Experts of a small language model: 4 picks a token, a softmax router.
Below are experts of layer 2 (counted from 0) of a mixture-of-experts language model. Rows are named router (the router's row for the expert), down (a neuron's output weights, with its number) and show model dimensions 0-63. Each number is 128 + 32 x the weight over its row's rms, rounded and kept within 0 to 255. Numbers have three digits each.
Before each expert's rows: "raises" lists some tokens whose logits its average output raises strongly, later layers aside. This comes from a sample of Wikipedia text that the model never trained on.

# expert 235
raises: "ver", "n", "k", "lect", "ce"
router:091094076125115173141100169172139130102100160090146129111147129156095072139125123180131104126130145129090085172154150134095172140114181041098118131162124158064115161066131152114173078131146111
down0:134108121115131147098125116142170121073104163089086107107110100179128135185209116132145135125133110155101046134099161184091136140170131085098091138171120121110110152139174127141108133164159155
down1:140145127114118109084147120126130159168146173190175135141140119106127115181063155129148087094165123203134168161126076099136071152117165179099111164159123152132174126141122108143148115115116208
down2:082112125180141166131137105081092145159077110155163169082079119060167159067100109116061143151184123125125181118161114127106152076109122183183160126105110103164161119161135149120182139093084055
down3:122205154118138083107125177193100094140114124129151064144099170096127120097159155105109182083129097156079141125152151100177130081147118166147120130157137146142129088126118115167128122122157119
down4:138127123133121209144134126159089097142096106090114110073119097162111112154201065136105113159106108106107059143130174161117127193156117069119126135142146153114091116101177138129110113151155149
down5:135086116156059148098159090138105163177132121155143146130093122100072096168055161110109111087140142149131146190153141045093094161103114158128142097109155135103183132117136079080146088071149141
down6:101144124084125131064177117107175123108177088107115110149079073128118188164216145095213124116116085143133137116161158170115151143151133115115152139160074117126112166134185111069117166148159100
down7:154127136159129173102172106098080110168170132123166148061105104126164121056101108099157116115127175133124086106105068135140142158137069105103142146111171173139074040125152173182070150166192158
down8:044133124140129110158109152121168138078179152100107127128141179150141164160205170075150104086149106133090133076149125180127111128155144119125145165103084126161075096143087165114099099131110089
down9:093112137122120106095175108144122136135132122194145105144129139071134141092093172126183141089134127115174184124129108092106172096091125165148132131144120064111154097124096093116137124076100120
down10:135114112134148143125074115198127153106117153136093127135154106203136143110150134113124126122177094107124105122127089186232159165125191128067088153159114099214137123114172140156132152115130212
down11:125155145097172030136090136070158136073155100145145175125142141165155137084122142162170148127095128122178140139121060103143168099098167126123114099189087179131148124165134082101136136125145110
down12:113146084133135228114103089154099111107105159072127137110108091190144094163189091181099125150114116078111076133120161160149120169099142113091138159145149165152123132091171157078085114117164142
down13:068141109161109115102160119069133141193123159114126187161103131132088195109084152103138095116158180152126161154098098133086084142132130160153127119166107100114095157128075127086193190137087155
down14:117160121162113084090077077104116089148095134139119139151085168100122141130042165152136118076118139100152126138141124102172112151121112136178152125116162169062109071123171122133093090075095090
down15:150109116126074199143117138171132115139082143109100105120118121172102099212169108126117131130118127147106069151095171149108093194158115076109104117125140156127131149086178126140097090134150153
down16:123172132078157155154132158121177101079110126110088098133110117157117080114180071123118142169129084074105125079067187163154149155121133063101107142177077140099176111127143092167070129095154121
down17:071175119159105059131069149123140174127167181134127110151108127147155058132157211121144167116113140145075154133114110127125139108136100159151128147110099155161187149141157070093121122077108129
down18:110099100135162086102107139153128124097135172122128169133149164152139131109052211155108149091154116092169156125108080140118162132081130151078131137099124156087138125137075127122117086110132135
down19:134178123107162148135159108125109063170129151123205089133131110044078060117137151117095159109177102170134113145172153088145115224149129183157099121163134154105155126139139045149177167147091160
down20:129122121137122206142131132152129115131084112090104102100111113180107140178220088112120118160111112108105060137128193169111114165156126084107119143132137130136111152101175136134113113151129127
down21:122129147131150147060140130149167138144133150122147123125096140119127140202176181095169103162131065150118142130172139119131058121138104167059115169119178082161173123047168127172134142151083175
down22:144129170100119184099085152127114135102137120109097106100103121151141181129187150093120068197157127133109129083183145178139109100185142120095122193124121098148103139100177155128077184161116137
down23:121165110068100074137113161132146190111147190172115140163147136100153106119069201165159113140160106120119163113099115116142104140077117140119142114195106128116128112161148064113143143088182113
down24:140125107079144108041159152144154149174123141155176157167083129082068156200128174078130112136138058180101157180126160100135054192119118155083139115139129111157149137083133070127156136133119194
down25:148168137130118120121130143125100135174153119208132160177192164133092076110075144151087157167118117129151224178136141123151084109107154144132135095101142161127127108112127155116169135080123132
down26:104107139129123191110108089127107091136056094105135133117108174163112098166141123126141073147136125114119084125126142119136155149151135116087126088108133130140125136075150183102106105117115156
down27:120140125103081091135124108115094147156152156176135137159115150098133118134047190133122121096152148134115146151132067097135164109083178157155137144148171130117148082145055097130127110069109113
down28:134125129131120198149124144157121107116084104087103101100120116172111120169217075122117117149106105111096058134134188166107125160157108065097120137131134132120085136084181134133106106162140118
down29:141147151137167074165127112081098098078150140137179165103102099088164089086107140182129144157084111114165148121125119106092148108089129128152135076091164165110148084160074107134114102120152030
down30:176124114121123099120131129157061117173131122186137142159141145047151102105025125149092129117129120150070161138133071067137110105112111155127166094103182145127133060121094144147145123125118128
down31:139141117083130061130131143096055133132150140168128160166126137074145108078075138170101126113154156147147176131138061097142159106078143147147153106146092146073128116150082115089163139104131094

# expert 244
raises: "udi", "aff", "ock", "ep", "oc", "one"
router:151151059173106120154124141175118156143158148136183092162206123126094090116110145132140085069094110086164204108096113164132087090184162113075117142082095092093067053107050128154154115116119151
down0:075137103151103157144088125075177156103121166119164129174126117148128100173162067181161094055077158146119145076186088144148106087131162103137114147118070115119068097133031150059176150163088110
down1:108156174065128088081150149124143139158101115136129134131098150135140201145103117154119163188114073170097097195084115115133169121126101147138107122154165150116181178168154131090114112124139090
down2:096149137083130191101114142097151113120100130045118092132101163108132165196086150092145121106141156115129194126089099106128108166113170109151108147090100132118084112123120119091124107109106132
down3:162127123130132148048142099148097143121108085115133084120107153151168173121112134025116145126125141143060099183100118098150159180160112099155125153132187124108177122159127141137140163125155127
down4:144097083189131172176110104132117121083152147112134118128150106123125061111160137108145087067148175078161150062184143144115105133124163116123156133110091114150073079090095127166135142143122154
down5:199063149222116093144127108083118085074094142117178159107177125106105109126139139153058144098155146173152115110093157123142114096098180136169167101112116172117073097099103083122051106151099128
down6:138109095150133151125132085182100103123151139148111096155150128165022062089078097106072118090117199118135108109136108146078133087192137150122158149101134099084098165100117103169155110151119175
down7:056204134138127138148096200125173148154180150147141147184140158139176138099160153135129118099138106136145107098186179172109145112079084151152142128116020084114077131112146122163104166128119137
down8:136127113133113057063108116091121131102040121167124140122098159106058078133195134094116151070121102105101126120097085110162153107195162075098101114127117139106172185118123116122170136112131085
down9:142111133075103090093130143085149067120141086187103141055135149113136205087136138173135130162107081172123136133076096091059094143117131189150185099141129113135088129141185114057152136133079159
down10:137092113145159148203138042192086137116109147082205138122138064153129137172129132168118125104136124125161151135145057183099151097129159107092141158099101140155078072061118134153161089198109127
down11:192091087181119186107119112126123127124125128137147117112164097122126097112123139073141118084105173115145139091165177096126065146117151078120134127080124102104071081112143128166171129091125171
down12:129144120138110088119135120163111136159125092150100133151132122102170063115087092065078146114167109061096060149100197120141148126151104092102071165142203122192165106124157125128120107140141049
down13:150184185145100114175110119120163134140143158196131126177152150103162155161111113139127129124176217157135160118162160123064122091102104210114157112118062139128141138201084143149134160097130068
down14:132124095125117127137139141136046131103086084099175096110142147118120191084125165131196164139141079123100141131119119149127151115087092068183071125112153108139102111105135104134119107094122169
down15:185102114145125184095155108128130139101147138144139127110149118120128064126121153095132147146069148092166143109145176130138061152110158120119155078097113123087105099094121151187157111131121147
down16:170127074193161190149187130165045173137149122123155088108146110122118078095118196089134096147161129102142144142151123145119115163095120118093141123140147105123167065076155108216121135111164170
down17:151085092186148096160088164144140135114136157129138134122195159103100106136223132145083107068155124131168122105125155136104135098092200132168140134126075153183058134107110116141072122129145141
down18:154097078147136158147111102143120144086164158094117095153163099136143083126140134091143070058168172077152140100183143125138097137118176115143157146124102116142098074101102136163098166121131135
down19:183093191183115146149102140198151137097117165156134109099183166099112091147165144205184088136133190125144156136151102156101180156130159198125169125116143122157137135158017109161132123123102095
down20:131130060115082159139165142199158175158130135127101097172156097123165113128090144056066117062144174056152127113163170138120106105121140099138138138053136131159135085096129139153119124121144072
down21:138165133135154114178106107133088112092132094215168163159131087120092084112088059154085118124145125113125083128105074101095070162149121077165163153128125119100132162143098115135128119060148108
down22:131133173103069072184141150076114120143144122167139141135152122079166086148162147124100134125117147118120150150080131154123038089106169132127130119097142134149160141115094170126197064164190198
down23:143100070125105150185109112140138152157102063163072127142121153136197094112157171098053133118088125082140167122162125148113088061111153126184199145132120104165145155076162089090144193152092148
down24:139100082157115153168106110138133118089167152117109119138140103114149076123154140109145083055146170068151149075181147131133104135119164120132168130116095105148084066096089140166129150131135151
down25:093179183114129110190123170109182117123140176112101135177127132086079103168134149197161129135135130095197162100149133170105110101110127183122134070118071106125107176123128092106120139144079136
down26:163108066141107121154137124151133117103175147141133097184111114115140082111119116123135075079139149044121142095187144105138110125130154132166161087168144093147110038148116143145103171132169116
down27:137126152184143160063138117138027128121122124097110108101143141180089125073107148119111080166145069124152158133155113126142174163099151131095084146160136143114165118115162138151113169086126145
down28:146133122143121098182124138103089128115150169134149111155163096129117089140166128135133122098158129102176139130116083185081056128133165137131138135098082159137045083077115147112130067184143165
down29:130126102224071145155150135142140126168200145138139133150113120114177055148100135171113137098177147142117122117187121154062115085140123212121168119117124148182132093158067164149158149102089108
down30:144082123181115108175111104149132094087142148098133106143133148105117100150212125130146088061151171057132141050186156133131147130102192154176186154157135102170124086092064141151121164150145121
down31:127138179102105098097191107130118142088149130133141139148120202163187171120125082157119146180129110124093154151127102128142173106139080138161126129138163131108151152139097108120083126129123075

# expert 73
raises: "qua", "tten", "ñ"
router:109179173148117159155127167101174084151150077128100121154169148122146196140088178068147183144095153120191137114135145151143121137131139155171120134125126119186127142154156126128099075097095162
down0:166172148138160097120067145086128126094093074098102135170124167173115112145171175070099166057134159073108135117140125104103157174142087122096167055110097132124144146139142086121148120102167164
down1:125208133132136088113138136091089163127106098091118115148132120150149111119125162078103108100148166041120116112169135108117148140117121135123171102145101153128145132152098147122163094026115167
down2:181075115143157152190105148159125130140112186136132120104140147103172117142110133155071135135156131162155167115073156161148117120140148114151062138090144106143092100119146106182111150164148093
down3:122131169093121133176143126158095139137144192151148127050136107142144097128125058165140057184164116151153129097079155158108150098128168124166148124063146142188103079146088174149095169117120084
down4:132110204117113120119100196146127165148081147147120067126123184124134084119154144119156140120043146163129179125176178104108129158174143087157123091135142140096084083077144094186068157139108136
down5:121140179074078092105100103123121173185155116105086114193150092129198098138131143104135145147111132090079149115131116090153213144134118146130121208119201197096185148126055170121060112146113132
down6:145078077136186182102112149108139132051152144105153138076124121142088130104122087158110099118155134171100100165119122129134081153134155086130137093123098073123079097157203086099156100093131099
down7:155134131107148125161133127149154095124102196181126158115179167089155076108128136122136128105134126148161185142055177149099105191130133114147102128109143111110095117091179126100092153175078136
down8:135132103201113208143142171161103077110107158120174151076119126158086125135068107165098170118123134174177122085158130147113109075162169150122104147143083137153075109059134121159188150167137151
down9:168127184165099099168142107135146150138140127118112133163140072147141143118099115114162171107080116148107132144131089060110127113155038126093132159182130159071164149077144108121133146161144153
down10:053175169090063126108159157134111177148117152151084090134132103147149131112098145160153105163107125098176117148144152113111124085107146155176204092136104136141112110150068167119144130045098122
down11:103124170120074099118129164121150138140082160155127113134127107110179085132108205103128139107089156104146133128091149106111114091188102160151106144132175128119127121110067178172148190181097127
down12:161192148138163105127099140113165109134103055117162153122160140186084125127179171093127125090106139091144121119165110113101164150145114123149143069161075088168089133150164079104162115117147150
down13:103168192079085111140174126160158129187115144178079072145140172153103155148086157131105134147098090111156150153112098158119152096121155193166165093131129103123128156143098162101129185115090136
down14:095142154139153138110072136140128145184114140111113129104163133138170172063127142118128156182168074160161137119139179118129105059095194170211104127096076182139133085119145144190133126086140169
down15:175124147104148149171112136153171068105129164137163086153137164136107121150130171114118145106128100140138157138102144156106165126124122142139133090117067091117097162141218103140112151158156127
down16:136153124151149087175062149110150170055120158116209120150066156129147100125191168096108171073205158118074162081117179122133087165171115071142103118143091135105077085090137078111135117125159118
down17:150147114157158116108074096089129133062125062093149148123124144164139125131179137097125132084161175063105121151173117113104134178131094092110128075138084119106119141153179089109150104089130157
down18:164139087166176105119057108081113139069122071070189152125117105127137119122180129105119102095146180098095102128156107106133117194133086063113130145125095118101124122131161089138140115091170126
down19:149111077155154163141169141143100106070159149148135161110151127139054155088106074200125099169146107214124063140124144196138075088089185115134147090122134080144069109142163082135151129127192087
down20:068159117168141118120075137128165128077068102104114089140167211085185139127139154072130136069142230077087155149106151118125157203136123095151142077130140135119086083076164131122135142098075132
down21:145163087077157154143136111130138092144112116140117154091131108104100162120159115183134147165119085182115109130115118174155106124161137164092129163106143083129197183123125124108147117133152111
down22:153145138150149158135079124098164122094140103105171133135089114166117176134142137103141113084205169109097113142153170114147087173149087072179150094151081144151077116149188070134083103117164119
down23:143155164137143124115124136131177102102116121129115121133108191160087116156167132079092088071085185092141124102133135152121138167129132139123141032114104107124072136169188071140126150075128133
down24:123083101125077125092165159118136126071109158130093112125088130116169152092086107151148119125103129159117123196117133078129138140110156169135138116146176123150100069162143193098115184106036118
down25:120139131101117162156153153150147141130136178173119078068121134166131158112086129165133067176177152116164110115098175163144094094123160153167110110089127123166078081120118118133092177114113132
down26:123142148106149064040129152120124107134132200123153098127166120137098102150158190101093073115119161153130127163179112100128147141081137205153148093089108115174089110209147119132166142106123129
down27:138152142073151108156167136170123140219108173180136115123124154106065138116098120165113102152163135147171155105118175189144094064121167149158134109122108106143104148168120069131074135102126104
down28:142074080151113120119160147144101145103173138122162165092181102086119093123170089156134117200126110181128104128141130128107086079131168146098102187094152130122157118083083140116184100176147131
down29:171160097112110082104163139145137179117134170177181117102128080095145045109137114138140100087099119168094133102157150151122077136197084092111137204104121165141094107139146169082157126118136079
down30:097091130176137201162124105136143083076163150110122098163112199131094193163142120097141162128154149121148159128147150143142167141117138129127099066086124140075147125077147084196091109162148123
down31:119109117114143126110116126175098155101149095140118101063150152070125085132143085121097096138074126148140100075067225144123072138178131130130055104126130118125115083053124175156127137037093167